config.yaml
n_experts: 64
experts_per_token: 2
routed_scale: 1.41
init_std_router: 0.00724
init_std_qkv: 0.0425
init_std_o: 0.0425
init_std_up: 0.0425
batch_tokens: 32768
train_tokens: 261500000
Below are experts of layer 2 (counted from 0) of a mixture-of-experts language model. Rows are named router (the router's row for the expert), down (a neuron's output weights, with its number) and show model dimensions 0-255. Each number is 500 + 25 x the weight over its row's rms, rounded and kept within 0 to 999. Numbers have three digits each.
After each expert's rows: a language model's description of what the expert responds to. This comes from a sample of Wikipedia text that the model never trained on.

# expert 50
router:500494473506455514504471499487479502543470525527490490530524478514484541514510511499524476507486514460457538504502468492498510523515544535494491472492520568487480470474520457507476497526496536512423462491486504472492443506498481511550530516554527507493497490510490493551517500494499505443470478537512464481502510482524506512490539516516474497465546462506507505488486506534521503482533505478523559487507516497492514546473516490455499522483534509495533498508452541514468505472527523493508530509475542492530512519494510523506498536552495552472530508472518530514468507522537497520493491515516496458516486531544526480460505539466476524494459507483501489511518494534504492503537495493482446529484550460511492494531493473473532490499504504515487496517479446494466480462527524
down1:517550505540474502535492511523548499498499536513509540483468499475510555539491528517483490502530463510546481452499506495457497488517501496504477517497493485455500499502482473495484520504490489499529532476514505454481515503439465480555511548546481519503508486499534516501558498473493542518506496512479467504532458507472518493433509559512508461449474490496465483502471521487508504542475536484507510486499478517518519495495513505484551494475540451504510514456515492466509504489532519497491491529507447487464482530518494524515479481480495519509500504502472514572503515485447490485491521537505485509531505457512484519472518528512491505503535503501508497511538454498530543505510474508503530505545482486527451492459516480487446521499448494484482496477525511541495515494459524
down2:523511485486474479479493514476481479509485461545534482483526554444525486514554490526526531482465505485464459517521476501492546491497548474562481517480540522494524549510528493499530483468495484484480523478481520518506460461559513494467508498507523478484540525507509472545532525479559498467503492492537494476495492486496536534483492535509499492508491491470494531522503488499549513470565518491488526532466533477536500509480477486506437481497514512524487503503515459507512484504500498481469465478502491468514512449498508501488503491485546509472440508490517456481495503505514510486486464491480472511503519502527463511525493493500511513513511541493521496453457509471495457499508484509518452533475542515462524486489494504518497511527561515510514464503480433492514521505488532
down3:497517498524528489469497467517504480467474500534512488472519449489482495482482466482526518478531487505487541465513463536558525455494494507476484505503511503482523518437478462502512505478545487527459519531507481533448536528523431485529498520473464474489459491540508515493510497536496553478466521493516499477499526514485487472499549496504479531508536469513505550478480453499471515436483495488502507478485503505474465518534531474522489517547504478516491462488459460498454500525500504525518523497548466489526499520501477481512500499513506460506459492476558497520492460481465503505530524522495473459507509521465457485482504482523502469468491506533483461479514526521514463507505499517504513488481515481493458534499525461463545507480455531499514523541484513498502501517486510
down4:526535509468492439498515518516514504500520472517519478458504549496532553529487502503496511507510517491498505488513557525507517515493524487503516517487471494469477501485488507481536565507477469456462542513494491521463464460486493498496573507500515483532482518458524470487532521479495538562509477477483496494502503497508494492471523503479525490465507481487516485473514480510532454519439534535448507473485531512493486525499548528479510546474474497522494468477486516487454472488488499499504484475497498513530519503476502478479515496513535472495468491467505492501526510491507546491520432471502533522495524554506493504484455499492518485473506521522509462487505485498529505516515511512527499464459491477522495549488494488582477490547523493497533471536543497462523463476496473
down5:450527517503468476481495532469488493469522497471462500533489487455502453483443482415499518466481460521453503498500497474498490514459515529495517491543474518532486487483490502526504509512482474507499476487519560500491507522486503490513516525528481496509538518493498452483509505546473469534529532542512512518507534498481448467498503502506490509477498535511515498527514472482507552490469506482544464536505505469460502472502492466476507478468525503456541528455549462515491452490479494491473520470485518514492486508519495464482516471488462460493496512511476508501496478501497502530486488510479510510508456520527551543479531522458499522499518508492494517536518517490516514482520480514519507469536515455488495515503538520465494522503528418495475523470472489491555527514522468
down6:527510514517469511513458504509476484466499513482508516541456491466494542549527521489488539534488542505513477494501508494523513496528497498509483530470484467479491488502539531481494529503496483526531487497452522543475499516515484501455447518525516467479494487450518486462501491509515486497497477515507478480513539490498483450479467534534495526498477514496483510467449485483451457488521493499453530509463489513483491488487480470503506525487576469488518506494495430478507495453498511506525458484500482488469550492533538496514520477496503553543505535520512496503492469522465510538505506491487543504524478511464449525533478496534495526486562497481518488508531470485517477480521497515509490485513504545496445473508494479467493529540472530493431504499549472487486497499475492
down7:484515514491470527521468508490472550498471505475486512526471518488527493536491482503489517490509507458543469505542494472527490510520534497504472509439463480488524488501534495488477495505517499510485462500458505569480511503492438497477495519492492440450464509474544485463501538510554485511486504499493479498537497519526478482481480472482503491509519517477475523474464463522436466512514492513486518503469474480436476513461503479500495527477581503494541503490450453489524489505512509514492477462486509501474528507549528480490481490483532539532492522515491502535480514509470475558480479485490501463506464526501489533512461517497534534489527489491482500492542493452524517495496505496481518477501529478514454500549529475485494547479485515495478493466541486469516475492492502
down8:494458497499528539524514531493534498501506478523527475487491488470451477514503454515456485514484501502504469503530542546514521498455486511503510473488529506470472490500495525554484488494513450522555502514467518475510557573530500490472520501485463470512491484496475532496502500475476501537501491519475511502480484496519494471478522493463540478503528538518514503482508487531545513495519472445487504496490490516520472460505500450539479509468492530512504525524527506517525486481467484534507511508539486514521452522502519474478483508513494485452519450538458466466462537521507527498511463510480500501522514458495501481542475508518491488527514494530486527502542502532490467503483475486507517539495468488478485513477464498476533545467547463533495528556472490540531518501532539
It responds to: Line breaks ending titles or fields in taxonomy, chemistry and sports infoboxes, plus table headers like Pld and words like Meanwhile.

# expert 3
router:491486496523535531488481492504512472530523519526537498454529518487481513486521535528522477503502485466429486475509509453489480508495440471516514468541519510481501533498492452554570515481513543489490484499506449525503481473526498429534497512497474490473507511486570524488524515517509518542508509506502490498525500492516499476476515481493517479478496519522486497496512506546526506492508486522502517460519512510461513509476462511543474511477473556487503440461405524531489528510476503473558539498492535495498467477490487511496535515508528540518460491523498484461503473495477507460512567510490490503480501529505494521493504482476478455489476478485502518496476501511527495530509479507511505517503526511490509507507512511541503467516465513521507479502504545514451479484481529
down0:465514484483526495448506468542451495551522530524516501511496481491471503520470507512544490480479487498548478508480492528498468488505510532471508515485532499525476493533517469518498525500554524543447511488428489473505530483525505507547538517496487461527444464513530506502456524528512498446493528503485525512455453502509514571488477521476525523490485517471498469476510535502517476508482485501494519478504485496505494526488504475489506483509466502458520499508542527464487462492462465509556500496468528520449514509521499562519515473487493493515515485483527499492447485536480518533475503479503504514505501494494564503504479483465471536490491510506554519440494522489516480516529487509464450480518493511508529530468528488507486520501503510490538531512485505499469492527513477
down1:484492498479545430504543492491546510513501502487497526473534472519514522515524498509550493462503506491542494484500506467485494520500524486504501494506465505504472520486496503475527511496502493519457473496531486484456531503490547513480494492477534519531541511509507502489477531520466486523511533484463471529480499530516514462507494530489493496542496505501526462540498479493518470499491520498609487491539502513518459541466494534498526486483528468497467504465555482487518550483503489509474478483492500497507473530456523510470508506429498476499517515517576492476479494497457505487531540519490461538518493537453486502504526487474485508557487475438513464455501492527476499512472503526535514498497530487517504520512502485473485479519487526504479522486497443484483452509510494
down2:482541544473522501529483488546469535486461461488556518483480497549524520536500534499515483487475511479508502522511476520547478520505517498519492478534491523529505484514509520537535498454464486510486481518533519521436485502514511473520484508502537486499523526491507501525549489512473472476495526535534476528471509494519468485497480469479502482492528516509492498459513517507492458547572517482608529498508467519472462495455522517474493497509528535465496507494492526483478480497515468522465518478502516497478504498473490509451483486510473466499510465487489468525522478511487487505539488547490479490511522563491559480514504505500482501504473502530510500500494488483511491469484522493520501520489484514481513465536527536492500467507482523506470509462477514470539513478439458
down3:507459529477477472556488487500485487523476484511487494518511479532512515463523513503540514531451540504519497550526448484549514486520486435498513467528536516507500510514495530529493500499512496495519503464487498498486466554504478499515518497533501443493472485500443512460502439532532497449486467533480525486485567502515463515499495499504501525479517518486518487485519505493494510491477490479439504519460507503477471513543544492502474512471498542514487491494476496497477464485462533483530470530511459497467484517537469452479510486496511514496484502466495489501536509447483468490519526512513514487493472557522570510484489525515489522475486492494477498500491461504522512519509457507468480518508496477469479493430513547490516515483523500516499535493507547514471544517505482
down4:518511494494538501479473482526497483526524524513476491551429502484472514515557470509481504483522489490506495530470484491501496488518531497524526519470497484450505486454532503459483507517474523492489500512480520446474446523516519518526537521439510505524494483493506507475519507481502485513480470479558468540521476452532484472459523467492449446494483521504486520489546508471518495511524555528591508472527481481529468513466535479521526506476481473505520484496536518515542510483493499485490512474507505502549488493503512522538491521522482514510467514455478474524484467523541531505504470484506481503460512492526480506524463523494507483491475474455483485502501510512491513473504499494534483468493465528486536515482481484519518523471493518562488501443517458481505487501529495
down5:496481481460461499536518490475500549514471522509488484506516522503504481504496465476526496523512525525515531526483502563477512469537485479462506482504505502514526531477535513481474485483471474468529456528464514481510524497481519530492466521525514513529495495505463494545490485523523481471476496495522495531511513514494460484509517527537460502529505478483514504534535474466471490503504483481423506509502505518540453502495521447508513512475539508507496425514515503509488522471534533487465476520491515498493467491499466469463541458484480462470546471502512499527511554524525503484480525481442516528494494513513507505491475518519519516445529518517494492511509496465474533507464434501512511481494517477526550504458494519489548480520453525505470472462494520504475474453490527
down6:546512544551448537527471450485448479509503484519484477488521466526486535528536503542535517465501459502463507488500495533483489493533488542522489518487500495502465496506527481551511500483507470493492513505477534533518491519517461494520483506537481491475503502525519509517479491519484474501492503499492507467535473542486482498496459477506551475465504513476524516457494486532482541528531515549521472516482567524512546524468486503569474474542524500480582540531480481494437484518452493492491513511492473505493492465500483531509509488521475520502485523490483522502495523472474506495484476485452516517480498490516531477505466507503527504476526474495517495532476501518489478480513517509496513500505521539509461506499494489520499494500512464498486532513518551473528488522417507
down7:455467527549508502458490490515503500477499494509485474555489478506497528513497485505495493483521497478487513458490492461487460584463495483498540450451516509478476519480532483552503547516491538523486546477464522474504478501476470488529505528495531548484457495508507512489492499455499513477476505492502488513495513478496487476501471458449480493471494518528484484503514509480492494519494529508495461465484459547508514497521518519466513554529515514487514486495458521486505492492502519510534481533543492502472506514528538503496553518509474494500466528441522528452516487522496496503526483505522486509509526497474495528544535529476503529521503441485485478538542519519503471470558506505494493455468489522497533475475461536489506451464496481466483493490484497538499534530467504
It responds to: Colons after labels in infoboxes and lists, such as "Subfamily:" or "Full case name:", and month names in dates, such as May 7, 1923.

# expert 35
router:467495471495477543524488488484501479522465516499484507503467484480449505508526535448505476524514460466489497511505464519464508499465563514486518478467519540448522486494497445472464490512503509502430480507520473468530478498525514491530526522453504555446488497522462459526526517507489520495481479497525497486496496490523522457498506500469451482477563477472511498530556493433489543484484503510517522506516545482476503509486531512477540524473530482525514537507424507485495512530473502555495486534479556497500466530515549497508497500512482511472461512476492511474510496493549484527501479469523472500465496519508503496512517471476528516492499492501506516490522473512492495510511530513530485519481522471494521506522500533494506473506500547532484462528483489471521484520498489
down0:530472518471524498512463498539533506518507466533551491488507540519545503527497472528472480498491498551481502495490524497483546499499489503471488511500538509513537501546490519489487472554532501543494510486497548486518500468491541466447506500535533545503497458573505518464491498487486489496517490470480472466539446487505499515484527501469466465496483500497478456509498494535577525517511473512523555481507504503526487491486487490539471479490454503541504503474535507530517473459491438507482527494516485484508513507461475493522497470537490486515491485526489464502522531501521492510496468514472516518471515499540464484457498496526490551475488487516530503506544498531520549515504474490485505511505485480502512502482497513538515488545479492505536476536484523471463440483510519
down1:472495497477510531509490507432494517485496505496504512510523534515491495532480453487538501480525493529447519457476500482510512539483522501499484506488493506505437513539471500481472512513528500563504514482472510492488530522459507531534485501492520505519504469502509451532516505511476461536491540501493538490519521523514493471532487451523482473506483530497498482507519541532465524482487495488554442475510482479510519497543457555505486474461497511463494503522504468465470467519532495510488533524477484522481518494558427505495504517507522489488469516491478510490472493548499485476484496489521483508470498491472506465523535444497472480518460464524487485492504524520545503534521501509494530531497465471505475532562515493478484491496466482450506476496475466480480470514536552
down2:466482519483459437498526477486506516513519525474513532463532502496522495511469498462510514498553485474496524508518530511454491509483505531497524527499481496547515499570501498522492536554494548528494506515524487494505512496509512532534500535500499490478506527528488494479498501525501497487527473465500515531458535496481509537536526473475502501473487502575515474519501508468490489485469510467460505498505470500496496481541476485480514527492500487520448531470530536467506486513505529479513510485478482509456471526492461490470553459461496502548503497452515481497480460478511508503487521503519519518512478516530545516466499474542501519482486492484556471518499511517537528513482482489525500494447521444531486466409516504487479526513489491521500508525473469535485549513514501
down3:495481527492501509474475519539482494486493485502553496492490451454511502502502509476489503485497562505510532498517503463470499464507497457499541533476510461500504458563488535515517484483458513502540468507507524471519538491482485472514496526496473499508442482532506496523525499533461527525508477493516466512490511520501475508502523475517511526487510527472536467482503502509492497447450515505477512461494460527522484496507477468530503525526470490488559501516538455497483493467476451504511482498525520494521540490498498462549520486548469523542473505540480510509530514470510472505505481531511532552457502531505540528492511501526462550522526487497491524510518504517491574470480521478492500528506463516493525529435490512501491532523510487473495465486539541473492499504511530
down4:501495494460536507506498487528513515489512560485512518486493541508489504505556451519470558482468492519485473546500499454529478498486505500543449524506498515505503490545505532483496474500521479486471490529487470452500478471473490493479517486523542563485496501484539494527481474530536479511498509472519515523538501504532487516480536514484485476447455500484513489523520501486509505479518510519573500493429491493517523499492507495503499507487504499467452484485555510503498508510529499506475553475512456545490470510474500469532465496508498523532469457482482478521496503501480496491504472468492523533506488488557498472500489490471487500493500525509515460484488492479505510487463508484516514520523507471509482532603481510485491556489513512520479462462523552466460504487517512
down5:517433471478552509493466521490493522501497494512514473526512544508472510521506505520486508492453480501463501537497483494504500484527485469540475537468493527494484490522485530510465509495473481503463473510478498502481508477464468494482500511510490520467488534483551485559555477536578544517511487536524514497569479532531536536513493460474464453479487518474471529485526494519468533521520480543546493504483493510500525543478446503492501518501516510468482452524506530510452526485490539489494467471498476491506537500505488555510467498490451538526475496499486487520474506469491508494511449454519498506490500491478455515494521491514496500498487531506521505485490490475497470525437506485499493533504518492502515488570501509538493520509511488514480511449526487502489484486504519
down6:466498542492472515515508451542471476512499522482503460453521460513522508469466525446505480476542554468516500503472495507509510504483497505479462458491456474498479499540504517460523496498536493500531498460509495504485544481488473474503510488528512481464504513518480457452504447522442508490524496486486484488474525510485514461505470479516506515490463532502521486484503518488494510531454505484526513515518527515472471488530463448479497524503508500521484485508526471492508500497498492447536523531480531501474482433458467497501502515493506452506514486494506517472493553533497466495515525510521509505484533488506567513477471508467516538540518455495487498517483504505539475451474493509531466535516447499472493516495482469493516513536490454473473505507487531467472555500506464
down7:512510476508515477527532500516535545541518488495494519510535480462508519481509513536505444547488499482558506485494517525529464501509539495550544484488492506487491515479524517510509531517465474517508501506505496519522514517542509497537505460485518487542504519481475496500507536462484442520510483533514494542482558515488464504540510475498541520497513493504501477547515498504516471482496498505496475537510514444478486501482565496507549452519525515491487549488510529492495463549529488488487510483523499508519486518535509466480459507489569481460491521487519525472428498510529535466517543478517476499525459531499543506505497502484465471488514468501489480466472477500526484494505499542524520502514474475464521454497453521494497514501525499511530536528492467525522530511529484
It responds to: Line breaks ending markdown table rows after a closing pipe, also line breaks after headings or before list items.

# expert 47
router:511516552493565471553527501419507502532489468467522499488488513524518491498492460504474496470463511485471504556491478493549447514549527500516514490489507504522507532498466527507482455508528502520491495480530488492508542459481526504490491470537512504509514501503448532504531517496486494482538516508497492539522476500474500480495504486510456476526497457485586512548513483520515494496487526511501482539455567505531493502545512481495499536492496501480525523485469510477513481513471489524485514501512467507508494473525482524540517516537503501471495532480535501498512537471486473532511500472502460499507499507507524485500472513476485489489465481485497514506513456507528496432517523454529492490550528520535526506506519517488459472486467515497493542464497473552483464498511478
down8:505485473488502488515498528499496475517527526507498560478561504556492492511509501452560540462529507511490491483514491521514458467475529486451551450495483505511498509470513511489524466486482461484509492515541470516492482504499504504512536520516475462503519478470476524464503504540503476514512478541512494497539479503479443492502508478493463513498517483504541493509517486467436503528488499503490470495497459504487517524503473505446483480511505483511468495471476505507489493470507478506474514519533514465485498513484464530489482472503465497490504465508482491494506494480479512518440486483488477516521493494503524509528473492499521519502485517520481478526517488500434472484489448476585512527524567451518517474472489546539482522498465459477518515489424510480488491452511509
down9:493481512457522457514462493531523445496489517502478470474518493501516513544484506460475488537497491535512546520555492515499504488523514509481467494547488482511481497532498513506464538474488485480540505492485521503566450491515488495509515521501503554496525518488443487456519494449460529514479448527518545502480499523483506508476539537477500512521519472483506522503449484495495480516527525478504533543537500480496487472519495497472487513466494479519460557505506512513510530545537496503517531527509497492543500499531502548537498522535497481490494489514505473510519517515509495542495449459535524484533497487479503509473494499491465516511516519475515544492504514478476514448502485522568509520524480488528521459457483534503513499446499447515504495497498488549473536493488523
down10:516490474507480493482534519483491540529485514476499524497521518511507533507494527488493452505550472521504504514502471510489489500501505525514506484526451522506465531475505449527457509506509513519498453485504506496510521438513508495491504491488496461491492477493458447554456483522504464508488501527480515496503525550483490501527479462473472509501512449496510509565508485522492510460514524470442459507509507476489460520523521492513515473533523515440515526520507498449523477487518545480486521483508479494461504499556493533498517457476507514476479504488488498491489526504525547531505535536546505512499507488487471525510528517520502490486495539502479519487505499471539484457503520504514496506525515471507480463384502467492470472531480504499482547532447512485475468497475492
down11:520488455543522554475502499523504536508491507505506534503549486486524497490465521514498477510573537500540510495443495501514493504504530495487487503483477517501453530511471499520493477526527572523495511490489488500494474452524460523512477523491521474502496485513455498553515476496521507497492498522520466488504495534475501501497457479477490509497522482488519483516471482494509471493444485485412495523503526506470491509471486514473497476505529483461516547520467501455510501485468522488481482496500536535477474479526485545504502519434484519469498512513507509497487515479488508472489514500430468500521507487493530532497471508464472490471513523543477461475513489501535505519507530509529505480516507510540440528441493461486481525539468472460506503491473548498533492471470508
down12:495479507475477452469530524516494530500483470515499482475467493464502498504495538490494463561530481516508515545453466457476505497520488499490528521522513483527465459493498524509510527493476524449454507523536488550508531525525505550517537485549492476471533503477495532472501481495508463498520515455474526500476536502500476518480517489496507483510480494490504503562535490520498507481496521522539480455508493518485459511510493529493503496490511489458496469486542490512499523475491518521527509504496478519503516527506494424518534503464561480492480531506519524498494488514504478525485453531537461508498509490522523498525500492483454522488529530497476507481506481455490510450528519499462480492498457469516521453442523498467522535541525476490453509536496540458465510487531481
down13:480499516483517515513485468522515498475510478477531489508509474517505487505486498508510515493467525481474509500506485516523513527565500478479464501502473498529516461488492534474502488476470520464502474517497502511521522519502484559513481493506524519477530546453495524484526519500479532481444487488516500483506460489506477512439473522498546476486523509509469489482462486477485537529486493552589528526494502513500503414496465502486500533508499519520503479493484463526468561465467493497506494460495498496508497487483521540471489504527498520489541496502488510552480474471502495458498495492484523502483502474529521488507520487501500492527491487519490516528504520503456481502482538464499474487497484502517499519632497513545521521516515515479516498455558510466506547495477495
down14:519507529497490482538476484520493491512467541481533465513496511523496522515507513469532518499488482525498505448513479506490497509503539536471501529534517527479465516506526477565498521466513499494544504506480507515552415519504486508476500502460473475452509541462509510539491485520493499503538480456495509505481503471483501481488453523479513532487518523494518517496509471501468504485509526486529488478475506472540448511492523512526489484500518463484480513492528512513481535503496540476484482477510502496467532505493519516507516480503506523535450506528508517484494520487498478489485502551563499475470523498497504527507442501512548498550444475488489504498492421502520492481515492482512498481444493498509519453455530479462542479470530502517474494479532501532476585502475522
down15:499511524471507450493495458523507476506519488451508504481497477511495544511487476480532493483468518482524524492519486465504506555527501532525484466511457504528495471527500508463539443489477539456483505492496483495517495525513519568508535510524519537498513556467520504478533516512482533521529520446471496502473508483486502491489505539429522500497551532501484519474501492470537507578498517523559503528477507507493493473525492480482506542452506550526532504502486475510507519476519490511476502455484502490512490492476517485516524517487480541485537493538507527528475499480500482464501498537483543496487475485517506462505511474478495458502522514516502482458508491487473523495504501482491511472514469517511513472584527516483532475491484471500508520506543473486497535447467481
It responds to: Second line breaks between paragraphs, before or after section headings like ==Charts==, plus Cyrillic and Arabic letters.

# expert 62
router:525529508494541479450497469507551502499513508515547510529508495493518484518529544455505504469477463459476516461504489524472480482482431490503502514494488520521497510477520512540483521444453501517493435496533510506452520482507498458538518498448470507514466521510521466515476487533476438497496510519495490528519499491499513474505485475483511526496457530514535542535487499501477483510569487485492480475477536497504523534471483510510505507528522489488463503474488591499475513501544481468519489530479512517492479512485488545508503490486480532472403500490502505502510491466471449485523540523535492549471466492491507522463497496504484514492505471456481496470500541526469467486509527511488530494501504518513514488502470508494519509488519522510504503517459497504479494511502504
down0:474504482476497525540476534498488502534486482480495513502508502503488502497554521506461503496479520500457498526485489478510517423535489458490502506498511478503546488507513508461462487500503500456524503495485552499475522527496472487534505505525488477469520462457544467500486482472498523479482490500482526491479498533526501492495504535467525493494500471484507519488479478579469539515494490499501483484449494453507482510488502445509471463473513500427520501529471492454493472496455492501521492483460521504543537500497474480493499517489478496513502476477470512478503511518499461497478479468502513506471526521460524503497474483515513511455513524470458479497476513513541507554472503497474472480457489499464455491435542506500525537499566475517527485479539513433523534506501507
down1:506479510507491525478543476481480486527475537508487483537482465495495535493494524539458493461492501511523549491499491483517467512455514505528511532457530430496487488443522487502473507503464486485434501508494448447530505487474477507512560474462474501494490476511519484494500486511487496502523465464520509520527496475512523507502508497505508487462517458525472492529540474488512519499564505469520499474459466492537489498466489511513511546497529508465526495520539547508482499527484446524503476511532472485565515526468493474525528483514478481474435476461507492481518476487506488524508533493529500497480522487512494497483437511504534498516506497462491482508521484542517511457462522499464497489511503529510518489490483529484541574536493510500504513472504473515464508482509492
down2:477490498489483500489480478545453458523518475497456493528537469522494501514555522486537527486493500470531470516514492492492525517489494449566464528520514501507490533478554520515475536467518464541523500471460497460491488530496502461528491499552494459469496487527522455552494478524494517493464496522473529525485502526453499504516499500513440561558475514513482525491442503548492531523482504510495515466484511479507468507488501491492527497453509515483499527489518482526446470508480490490511468506476462518507538484511463471489476534508459473468465505483488476504497489521509480513491499466502566472493507502524508498459517481544520523477493509479482513507504518508521497505504498507509531504502475494478529489482545493502520473518510498524567498457526458514524536498497509
down3:471515512499490487554506547490504529503480482475504492491477555484505522491500461531547516512535478525483454482476518516546435528494497520476513466500548520511512490501546499469455513489485471506507505526515500514520438524506495530504497508492549530507496470505483475468520485500501503483515504483507516510526513512524499507493504460497458485530549533502519513532521485496484481468514486454526469463474520502559463494499532533513516485528472478491485547508547504534479478485480563498465515475498501496510458506541498518494492538454546478534491519492516519488501498452480498524521486448506476530441498487487525470541514478454526498506529488474465490475505497498487516508489511506511507471514483507509423470468481481467478497521461477497520502520516544484549510527532516
down4:511437511475492547512498521523496531463499501522556482475464490485508473526491525515461515471523518488526481502553519527491486473517494518493505519439510522448480516510493472536538519500461497519496558537526471473535507497500521457527516473556466476482503525491528551489488505502488491565509467489491498484498508480500511503490504488504489479474509470519495487482506481557475537491514520517535520514522498492480517517528522516466516467560504519557551497522470503494507535537513491496537488497495554461509520481460484495483532475499459510535491477511505488480473518486533516527501490502456511458555537480479513487489467474505498484487526518516491468497454465471520490507465534462490513490477496495513547468534484526530493486529487514461531490490484503494510456493472527
down5:487506493448447465471531499490503516490516458475528522501488455517524543484496535482519523513521484481529505519469515494521484521496509536505505484518472485516490531528494526501523508489468508497521480496546497453489516484513513491508471493485491513502531533518532493484506491516441497490483532470459511503510552521507462532501561504470458528536507504501520509516503505481509488500498483496527459528530473420511493464476505492445551488513458528475499459468506488512508476500518497449516539525446521505505468552528494452470547449499485448483491493492505486493523489457485495480494489494531514510530508540513513484481535452461470509505522483503521482478553538490500494522502526530481556497486476485500501504510523517472457470474479457500522498503507486469452505478462494
down6:446490496484458476479507503524487493499537491508504490504528416514505467445478549478498565509513495495512478526505495511475477482507472494492484501527447507546454524556443498497546582435481490489497530513529495523494502506505520473514522531536510485511529523485517533485511505478506504517520497536479528509487478484492479461502483493516483524512501522519487484507473492501474503508464497491450515520507531498492537504519468466519478500538513553545495481470477471515508521526490502470508488510498498525498447482484501521484473471508496485501505519514519526499521517486529483496534496494468510513529493547466512543486502463482480456501515454521454469483464488523467525485502492489518474492474458523522484511538500485529504490467510513462490548421504540526492519479508501
down7:485480496462487505507527492535513481499534544502471460528506476531483454516484544485431502444494480486509487507538479501484492464508518488500500526460496476494452450519507518517527560506461500481464477494554462501486546470496539498535494462535477467535475489538507501490476526510485532498490512480499520517542519474503541528524514494497496485451490432510506484482492487516494498535511515530550499523496453524511499481481485513483510485504506526478524502521519525482473576495502445476497487481484490486536474538474502449501527450490457497498483509513508538515486504448482472482459526461532525512527522498565518540539483459483495496491501486487484474509499502487502508487480511507483486509486519467481500515516499491512485502530529515509508489433536484513513515509477485
It responds to: Semicolons separating list items, names or numbers, and spaced en or em dashes in credits, tables and score listings.

# expert 13
router:486497500490503541540542508477547489549479481500459521483513497505511536496522535497499471481513523557460510497489493509505483487491471523499511493544483521464496532476519558504475520524493503501473459483538492490496489497486480499521524480555471518509516526474495525482516475454494489508489505516516496478483531513494533473494500471553502488520455594492513502474478497516506485482472475492506512427484514503503487550518526509458496513528416479506544473507423495515509505508487524510512506500494521491526521532466471521497493509495485492465527450496480488533469483523515502441528501489507509529554559484496473484521544476500522528512510504501500523507509450582505528491512510513489509520505447508509513491520481461499495502514468512506464483505491517489518492478494501
down0:506507481513468526467524475468473478503483515502508490507491529522538501546493535496447486497493500543525519501493497449504491494473494462521469533533504504493483520543484535499458502498524484497497502472502479500480496506506504494518489460526492512487546516487493550545517479495524507496490529474508500443477526467464475494499529520537525526518525517464490541486503463541486485495470473484567543430484501528506499466466493519467495428496442535517493475522502507459530526472497515488501513517496521498492537491516527517504465524518519494470524500456533520492505503498476486487486489519537514509509567509478474520500546472481478548495500525505511512538504483530531487439534488469563530510516491528473473481491504495460499464530536500496468502498481509473537480520540494
down1:513517475490477467492569478508504555542472473475480486486517520527555474534482524528476469545485514498487529533505536509530477500498512470494493562508500510515504488500519531471470471501487480505476495524512510493474481490496520531521494503515510514497493525490543538470492544504527483538526489453537498435543535483503489535477506495510493481529513522481494497484502466530489495518473508481535521505534527490500530466532505535485527480508484483486495472486536524465489473480507510485466513451458514513522527465470479488511504496503534520520495479496504456489454455500496472498493460517463512505512496559519518525517527511527496549493513496524537470505511531470509489487490487474555546517521486530487523476472483553510487515505480452515502517532532504410502521521466508
down2:494504493495496508494538519549501546498491471459488507487505507460511510502520498550500498530507510493511528452497502506512488480506533536470524495490449475512534499523557526467521503469496509484471530487474527506522583503519520526517506555506469496458479487476507512475501495486516490484529451490476523518513542482519452481464526557479485524484535499508526531494500506485493517524481454512485510467551530518496498494498480548479523514491498533539510495540470471544470508483495504502478529453472486489500554497479551481505491509468502510509491512504513475509523475515482465480493470465497511537514510491438529546531504459510516500504508482505551483452489537486506475505541548446518530461478482520488536476487500459515520534523476486517482478503504506499519482527517544
down3:526485492483519499512449527494492501497477495487538510527474491511486470493516463498544489490504493486516451504500518507474510523512528489496489481447525518483515496463505473514496528484538525542544495486488469528524482506482494482499487502467498483499489517507458491545482478516485497518506540528464476541482492537494499527541499565490508553503465509502483482538490516480523516457464500462442539479425479487500502457500425459494521520488483489492473554534481471534549497521485479486479500535532513480480527487471459486456534543543456533549474485487521529492520482509524536483483508510537492464456456494516498463463469509517490469492515530505497486492495498485495483492459494496477507515517505531488462530490514515494539480505487504515520474469521470511509465536489499
down4:522520479508501510557500496514475487477476488502501511508514499496501526470499504502550472507545473525514481507485476555505473515508506553496512473464527528496523537494568507505475524492511521439500465510528521508539538488491485525473503482536466498511493520508516468441464470491522486491492524520494484538504513518522447509550494506483509488485470476505485495484489511516507529533524476503488531503477490480478509487497511491452501519547531461496552483571512533518487481501534523491522494492499465504523528483506516483518481480479533494434528500524527520521516491506443481531482477499531484479495480519479554541578484512540530497503504467474509509506482540466442486522538495533506510495525504508482540514509462519514476512510513474497488529440540499458520502511478495
down5:452492499509452459472491468507482487474515485487487504544495497525490494476510501476526551475499489527485505473502460484471527479474479522522498448530499477552486484528473486494469501459493518552506463482474543492468528533474524494547477524504465486487491469537487511523475492502473485483491534479483505500445473512477517501520499487508482494477463526531515524500485568492458483482522501520569536504455490510484495504509492423492504528518512490522516540503519457466519495533452498479540487473531460533459499531475470532501487482481475466524486523502493501502486488511488499534514547520524519493485513470514494459453497490507494507508489505475531511500496486490518491477512498514484466507505507499517476524537497483460468553489500517482517444500485509582510494544526513
down6:496534464521529515530470499510485453488459478500500447478446516545518512469471535494516509504545511480475535489463506462475497532441472511512443496490502472472479527503489498506529509497486491470460485465523489517503449502447483510525494515517517523517523491537512515520494467509518500544505515461496549517501486469489471456506476479511480510526478508492470531482479509488527466504553519519536501454536557511525500517504516495563518469509473516513539459484435509519512570490486492493465510476483512495475486503451508481508512489502536465503496519500460531511515502480487531514556501522520505498499499519541436491507529503496479495532477531499498524541477502532490491473512491541514507501544471503513449494470536484490491463491475511502501487484514483523503486496528512
down7:492527510489481444480523506509489502463501479474469456515524473533543495443491486467514511496516484529530497488472524501500482507470497512535468511533548515529450508513524469503477525491490491487522534541483495451486507513501449473516497511543491511497517560485491497526511464448475483434492508505532496521503538513484480484520477502494521481533546469474503511506499485446526523494472519540498515476508517518510483443520511507521536467441553491497467510476543452455516494489526514515479532506465463506484511513528517488510522487505493498478508544520498508521497502511498500487491498505492473504510476532508533496463519510449493500504520484460498482551485509503521460482504460516493484482515489486503491492411511503445492446491523477505479560496512495528486516472466500
It responds to: Common English first names and surnames in lists, sports reports and credits, such as James, Smith, Robbie, Bowen, Washington.